Weights of a small mixture-of-experts language model, trained from scratch on English Wikipedia: width 384, vocabulary 36141.
Below are experts of layer 5 (counted from 0) of a mixture-of-experts language model. Rows are named router (the router's row for the expert), gate (a neuron's input weights, with its number), up (a neuron's input weights, with its number) and show model dimensions 0-95. Each number is 500 + 50 x the weight over its row's rms, rounded and kept within 0 to 999. Numbers have three digits each.
Before each expert's rows: "gets" lists some tokens that make up at least twice as much of what it gets as of all text. This comes from a sample of Wikipedia text that the model never trained on. Tokens count by the router's weight.

# expert 34
gets: " of", " for", " at", " on", " to", " from"
router:519547563478489457554546528528401435444508517532532520496573525445477518532612531423556451516493567530594534515579438516477493494425442487524424462503510446458435589515486454448533471493530444547533500551576474501593503478491493572464581542604424439463525570458591478515493496416437579504
gate0:530538520558417496461525514602484490557562500487539495508512475469531494537414504565489361535486527526527484516510473497522615555575605456556608498473510502523534485523527515565476465543513477464519420480541522521609476461528453530562535418545445524485541554486571461465543480451482525518
up0:495453483493445473490511608530448416502517544581419537638491493474517489479469535466557461510479427470558428527463526412483625514501594576528510413482395460441528593483528625555567458510528567491409438521563552473608464559419459536461567587499490530481477481527536479549454440406515513478
gate1:510585604495513456463477520606525409486417531518499539541483498442473481543533455393526595540438545554531362395413417511439425558505468467458451460550536487483531536466472529578442426524508492525511478547358475513454369534515529498505517514430529482552532548556555532551423502431567452536
up1:515533437481491575479524445430412472481497474514434541502478505457573465498445538513518460461581477468497507448488593483580433527475533487507553360514472518469531426465415404398494554478493465572445473520442526503491544495544618487555578442549472467522531444459516527497457509416493562581
gate2:518510529498543546519528447461399479505543509464550468415605513525543508492556502514478515481546521516431514564529515540471601544421503457377456447460562492512531515464551590537541455440625463633539494575559471530549510430508595506407517491452564486657517509407437516520481566533401453493
up2:507484459567520532435538579503472576548521559427595599533490476414471505523509450444541495577527489503511619507469493497513537585551528425478505498547543501538461465475492578539428522528518494429532548491629456521388424490508438509531438483441541483548459528399515513482523552552532586377
gate3:503454527483446479537470548446543536476459495547415553501467525410505482431432519442473566506454532502541530468586546486402496483558519434589462666471521464531566464491500457538605463404496513475383476491425610532538443529526533555402513490539540579501544567474579400481571514522453595530
up3:532633491483474522414557508414444456539392480498498585466440471525559512480522541454458540507568473503493501478624611535506534443542517566452505503494491582549497471503503490519468491431445433513443499532541427447547619422474326553499552444488476435485503459455348536554434514448551574476
gate4:517611528522507434470518386527480516578538490559555492492443493561418489498405448550448517538512420491558453534430504446397536438446499528567474409515462438567558526561472584542538495586526545484512525431521516621574547425428522526498531498520506436481417494460436486485404341420589450494
up4:432482571464463468422501482421524517455540582512465515470473483527522478567520500549474458447556465523530505461617546450426564416573578427516411544452414511500604521595468598487547391458535449509458444470523536465550479513464669502478560468513480520606555492590575473548518450459487589562
gate5:434501424558553546508450466619408575515581480503509470483447507604450547500527539402483375431487603450400567543573632621440461453446604574516423591472465488493488508422543519516541561387520492522473429531466471526495442524533458520549459515476520402482459510500535564517410488457554491383
up5:540375531486476500508451528417464508505457424424480565476629454519574494521566516561563511515358459576481469440552507476563444512530514512494509613556498422557488528471415473527501515505497455439432587551497488564545368486478551527600525534529485556442516462449437472479518449591492498446
gate6:482517584460555526482537497536520472457506500491475540414483484565484481527499482515468460537472488504423467601531436502594519503453494557498499706544565500510475492455436491506513535532495430486491528517356493514485393503532516544560590543503480553556512552532580473530494591439455432444
up6:437441504479435566513514563551524433448489472433477487462476371394477495418521472458533527524579476548508532478510564541405662576480480450592658486567524443516527461559539522437430495435512523508457441486503504512522556441460550519498521475429576526558463565494485501478513491576523574471
gate7:557404503549473490515515418481436488591474513516456514583479472543563536510442479569498556440516489450499530532498500454473541542507504558539503414497646353561524495424383471480453421530515492501389511558534507471482456508519510528568490491462501536519484552438522526510431506443509494433
up7:477580488507563529544485465577499414421538494531507479533485499431506499492436471506515402499562542408533553487445585387570499480440491530437412439519434499551510513498502429493472594361375462518502489543548518573466579596547433485466467493464499499548519432538529487537592578581535483490
gate8:507500557480536511554507566561478466543441492425556537577481565408533517521543558596484506443494573485542570504484510500385514547518508576568529429564451510448522487519480473523515528506487448428477453428453503477557445534574421512517513518462465511425466577419522517431512475483537436596
up8:492504533514483560591482524467532537607504533492419465581439531441460469491504506512538406471457538451486349470478501505548470570436451462480404545513532415542522472557579503489537415456425488495461540551457529525440466548487647523532575479578524546569514478473589521508554472443551560525
gate9:502475515466472473506537406476576540469456525511587547529517432538487476452499566444496427505543422522623494505467526428435442566495498392508571519507476429452516539523604503473538387505411496452470539547539459493480442596513399483546535452518476599440525499482524503488516436654425558508
up9:507468457482480575500552545499466580502509487582550511452514495570445475393520505447547541539432391604429569462486585589519497556332493501459592517530525446539434425499456545499488492450499474508498550542483438481508531570534548549506498515481436539516509486597477536542553488581478433454
gate10:495467442504509483629573484521447500493466493520501486494508603487439533486415520442406526518399519499635455523514512436452488581519460453581511430528549494542433496487501575467467476460465464502508549397513519445493637592493527479529509544416411420531482447416525528401542539529534500459
up10:481508520478419394438461607539470535416389607455484517507616453422483485456557471422472533531450460521501528540477475504475463522539471485488577595491614567471528408331517489463554465548489450535558549525509461512528574497474465526424559482460452572554470483507577518478362535504537458458
gate11:607493498627510519557493524411429542513553446537528542418470458523444512491451406453574483589497486442543540467466506538529571487479545479439475509445483576407467564585488604571530469564566534535528431484541454522523581442570497528512472498464646417594524561424572493512564458438523523469
up11:458420549522430455438500486450553405550525499522481549437497485451504492477433405485495474477497544441413451516450504480559460554515519509479538473433502458435617517475441523507483401433557507492427542486497493450546431593457630516536505525501501489417491515396575555462516504512521508437
gate12:523531586455458458390528551549536469455494474531517461477512443537508452536528515683484598497528508529471543530445497520485610520457558453510456518420586534460506545434601558386601489491465455449465457477507565564518534563500405535468552429532497468581458499407391456507516481496510427478
up12:544510498481536562475484461423499476504571473521551544473492480639546482447538523551482554510648528578625605495561489471514450505539489583435496593541534471495426547418477430531470475448436475498494594482554452589488452493498413481489455417456485430477527520529340483517516519500437520608
gate13:543513570508508530489594465475405582533473490478416452550544511415441484538535562567484539471509461605499519478567451527429541584484455471493423484488596530486529492438551443447564505562407521504515396562483566394558500540526542492518623444566530476538576451516475549527495554401460489467
up13:592548564460483513399568544542481436466477577443495441514424516514448512517486498505450580559473483496489500479420514424544432479530413523502504381506464588458568543458537427535554587571548492421473504474426509443545423527538552494498506456517463478437473566513403477425583377481457525545
gate14:444548449480531456459554416487540441511496488494556475502478526504501518481548438551464489522489572472382435504386486555418482491543434527482451425447511437517465458417503487481511523536551508469552477583499542481438449545486608495457539537578576514535500492478455485503467499427455473544
up14:507615521443494555395564497530457466635613514473420479457366530345495478458540435488607499505516462466431551450496490495551414507453532553476592596504476534462537483521511451500445532433534493438493474458425457535527477503527441491528440463494553457495561531505491551448532532520426553534
gate15:451489477503512537581521494549442487446454570467445522539567526455521517516500459492542547599417449498452558541406482481491444484540475502555512455487534536491589466422462513502571457540495430415493390471449539557479530587544585480415569370557509486442480544555476497454544360382443524565
up15:447469512492527590477537506429559515508608516466512462483476514505459506523618495584467539458486510502550430412561533516548523541435475530539404474536493504411511541508483525538589556472626410503618498520500547578463401469403433524517495479536390551495478558573517485488534449517585464404
gate16:473533400520509522624511457559486484486538477613468518459435484459528499444407526483510463535456587484453518505505508406619596396487511533572491586504432494472501496600526478570624502474544457515504542481417506431494413448518501534545539552485483476582560490662561501480626424517462547436
up16:566491511426557511553525552519515568557573538518443384631489435531408502465596519444563523537586549451450441489440399532497440491546452481465473459457449536482486550500499417462516592474573442579560474473523560520556436467519433456588462479483564522487537445514468475517466546393527544568
gate17:499493499482484353503429496562497491525583522559520525464546482550586517535548576536475458522592466499522553630539440457532576397547493460512477400531518550569502588587545502561570572564543473545434491500555456571578550403516489519469472505508540496446457501399472496501567520363542479452
up17:480482414481461496455487519575430539507558560555521444534524550569547490463529453428471482489384417456529521538579496538549566458519412565482612570472557446562507568455449539488458486598507470372462473492524467537459450423438498507418526521454512426468473511577500504467494558534470461569
gate18:497561566441512474567557644507485496463516451516508438430512522504446491456513488470539504501648503461479552467547430584431547537449499412556598514405535512474561536546543517435563498455474487532458485529404487457494463425493383448477529517514574498505517539495481506463450519454456498540
up18:468567416480491575449495551623439552454581578526546562431407479494526526572485477383492379562530470538388551540459611532482539490540464448510615447483551583583473475494468552479521533501467437460527502511552517465559460489407419464536450495519418477577522500451519505504506384483554649427
gate19:539404457503536549554551471491417601492587479529597559617529469525546487563560582620577474496551518469519546484522564518518601442407529522584460537487489539605501537504409454485508555500523514479534520526556559518419518485435460466463490488523444524495496576519495523525595423533451461470
up19:456495567520513534447386544489495528558438534656561626480456524506489470449471530530467516509487510438543416465461478467550558572545565490458412467512442463519460463625545502487548542600500491514483419560541501509494551414545506508422481492449535519546480515487535507488480518466439452547
gate20:490526416466479434510532570468453579474477526462517588467570431526553514510518576575539498436479555459482497578608516528401570465507549489465497469522561528497490522523498597571431604506464438462408553478504520481598439470459489512574523434464467462401508492505495537519480452468458528388
up20:446472570450454414464458541539477449458560517523411478544402428523501446466424461534543480475592492431453341446456531524473410476475463550537475451347481560459461378430503472459553515480462488535495552486534499483424516543536497484521389429499616480473580485445595472531533538456471500555
gate21:486468520483498471450470476513526446474409543515521524478461444427474478487450438444492491490493542510466560429435514509487477504457537463561671536553514604500503351486479452471388534517486493415562476474473449451534420463520490475504433548482433522454535508486521517492616443492536557498
up21:485490562515531460480466304463520443500344595568483469562536503467474538546538592464559512477506533526451502527467494436497466462570537548536574523526492496438492486529492448483523528567511477569526415526507505497448544459513403474446576527447522479479488448555468507585438497461517468557
gate22:489491517487519498553476473388475515369463478496498562470542516477545482461585579397565536503450527529459557486520445459553593540507506650407528535540430519468505561505473513512513370572483514473441419549486508492498485488516472542524561541416472474541527435489555539459476508452579578496
up22:492476497475443537520513468544505543519586472487487508550524502513447499494482401624491534525541549452542552519529414580517513512496568444394540477520573470514472512340452517438500452464497485563504523510459535473487578448520494517478531482530497590620475536486546427531472548493409502478
gate23:502582581526506433428539445551544442430453487516475446584520435566522506572513577559547555519471559562418356478382419527491563521522498479502516446417563558523493457576557516491479477470490423502487465530471434494369373494604611427376509476505494469534538600514534507494483591576591542525
up23:581446475576489467543581492419570552429534438471570472537482502505550504531487555489509439502484436489504437544464485478473567487463504539502462407526546583534492547589506516580513516599539510500371515520498490447493586362507468514497526498521478452427460574490553468454385525533511567515
gate24:516467578544527516578475581447525477506475493513515620503547613518535427483570497496498503538434622504499433437503428503507518492516531540417550556472527566575389600480524536567444440615455625515512616529441427510443439552538519481586429516506530488475533501470530521543524574456520470500
up24:539462538438477486525587509541501516530533540536495431417394474545536502496532508541467525439545457483481557425536548509401491482456617517620464362495481498492573505532555484429550544478460458652504466502448509547564557397427471532418554535589482551438501579532433450559487508471401479478
gate25:500526626524574595407510546466494529465482442474506594544490518507429510506490546485503585531495488489478432458436463503554443423433538427567287598490509500459568441488456612498534516437456403544578502507483484514435501450519575488421526528465474462483473476426482497530482426496427351457
up25:533549619412538468506426579500493549470466535452478497559365562490573519497551521399475518492438516551496485553544465527487471571417440582477559538553560546484435536556513513547474545505413536528480467532528460481488558491539461517545425543494454472651574552491482529543452514499492487512
gate26:524490560485442477453515448432550545522501517477537563485464481451518493427507492484430522483553488476539574486560466438466560516585412469577508469470530557566534532497641433527556457476448493468521530563522475504520512490445502499563404502449518500522572402443435508521470488533535456521
up26:462568467529453491497488382526509509467510474612460489453445517500525483498454491571541375556451497433494458458555528440552446463436468513502490437424542563564441491488477549567470563477528600521425545494454574495432481476538532509487395496547498461579536511477535494522414523411503448529
gate27:455479495522555541437558564527515472467513547479552487455550427485578515527523455510539557527483468408480543403445445564558434418459515621405482418566528493495509436571476451446478556489527472389426453560496469449524520422578506501465466478480491489534498565413489531458489463429446521539
up27:448522550544572470487507500505489490487462492526446525430444442413499529533478485584508451571486507463406568502457553489558504431564621518520540410515429499527438504462498484530494554473483488492557419411545561509515519609487381479529448478475393430444494491548407470491532526362530559503
gate28:486463536486489463475457601448443490508522582426379534506489429445524525515543575473540486490476614526599474485461457577485528592415540560471428492514537461515487533463486514498534491428472549372446525492400475519519417552450498512443500624482557551486479584479525513474440598442454578419
up28:571533501566453526554489558415516516493552527502477480463543496551422499435343502438503537512472458497464405578482505530559430529475471461520447565443520513509588539492470600485405434546567464494503541502588509525587490505557544521529492469450512541412473430501592435426465409431537537456
gate29:501552413578510553456516459452538558513509553551465526493417554559533498610510445505491521513454536429476501492483492526493476414535559504451388474533479541495470493487495517460440550447538507468440511488588522496495456387481489477603468507483442480542465514534553490519472518538416527480
up29:438504426555541488519428458470440528528493512392513500475475503462468508460546550623601502475476563523604497442474521493427451522467628493468455552484521502523449533504520462596512589435435467477506606498531488554527520478388496558461516570508539502496462547532554494506507548527394600468
gate30:464457461553580465543459508433403531472523491612462572470524440514440488476569451415529444519399517455440528490485557446596537417378578376397491612456497565437523442464544537508579472406504523614540522493474528513534587482567495525537523568489461560533498495502455527514462401479509485418
up30:552482411446534495456496459446521573511571552442508517568542486550519520477545554517507522473504522454541418521536429446546502422556541522508518390563510554393501479456407525551402466483487517526466500492598454529545344517558407527630477494510466449533517463536467428545596539520430533484
gate31:517485475434475492418584565490470434529513585560435525571532543583554532445520478383592539468486559446505498432433443499587521547467572466443379611424494499493524511545426493509464486430514444430417559515444549469589446486536459541528454526500495484430548473454496461539537477476406646600
up31:442529518404452462312461655536490450495509587515494472488489461501433477416508515481474512550499506552458540448509437602569478417640521522542436511450486546510493417501441527457503580418476462541505409508519520390434485471519429457439538494497412552436488521487435432489575465604359476532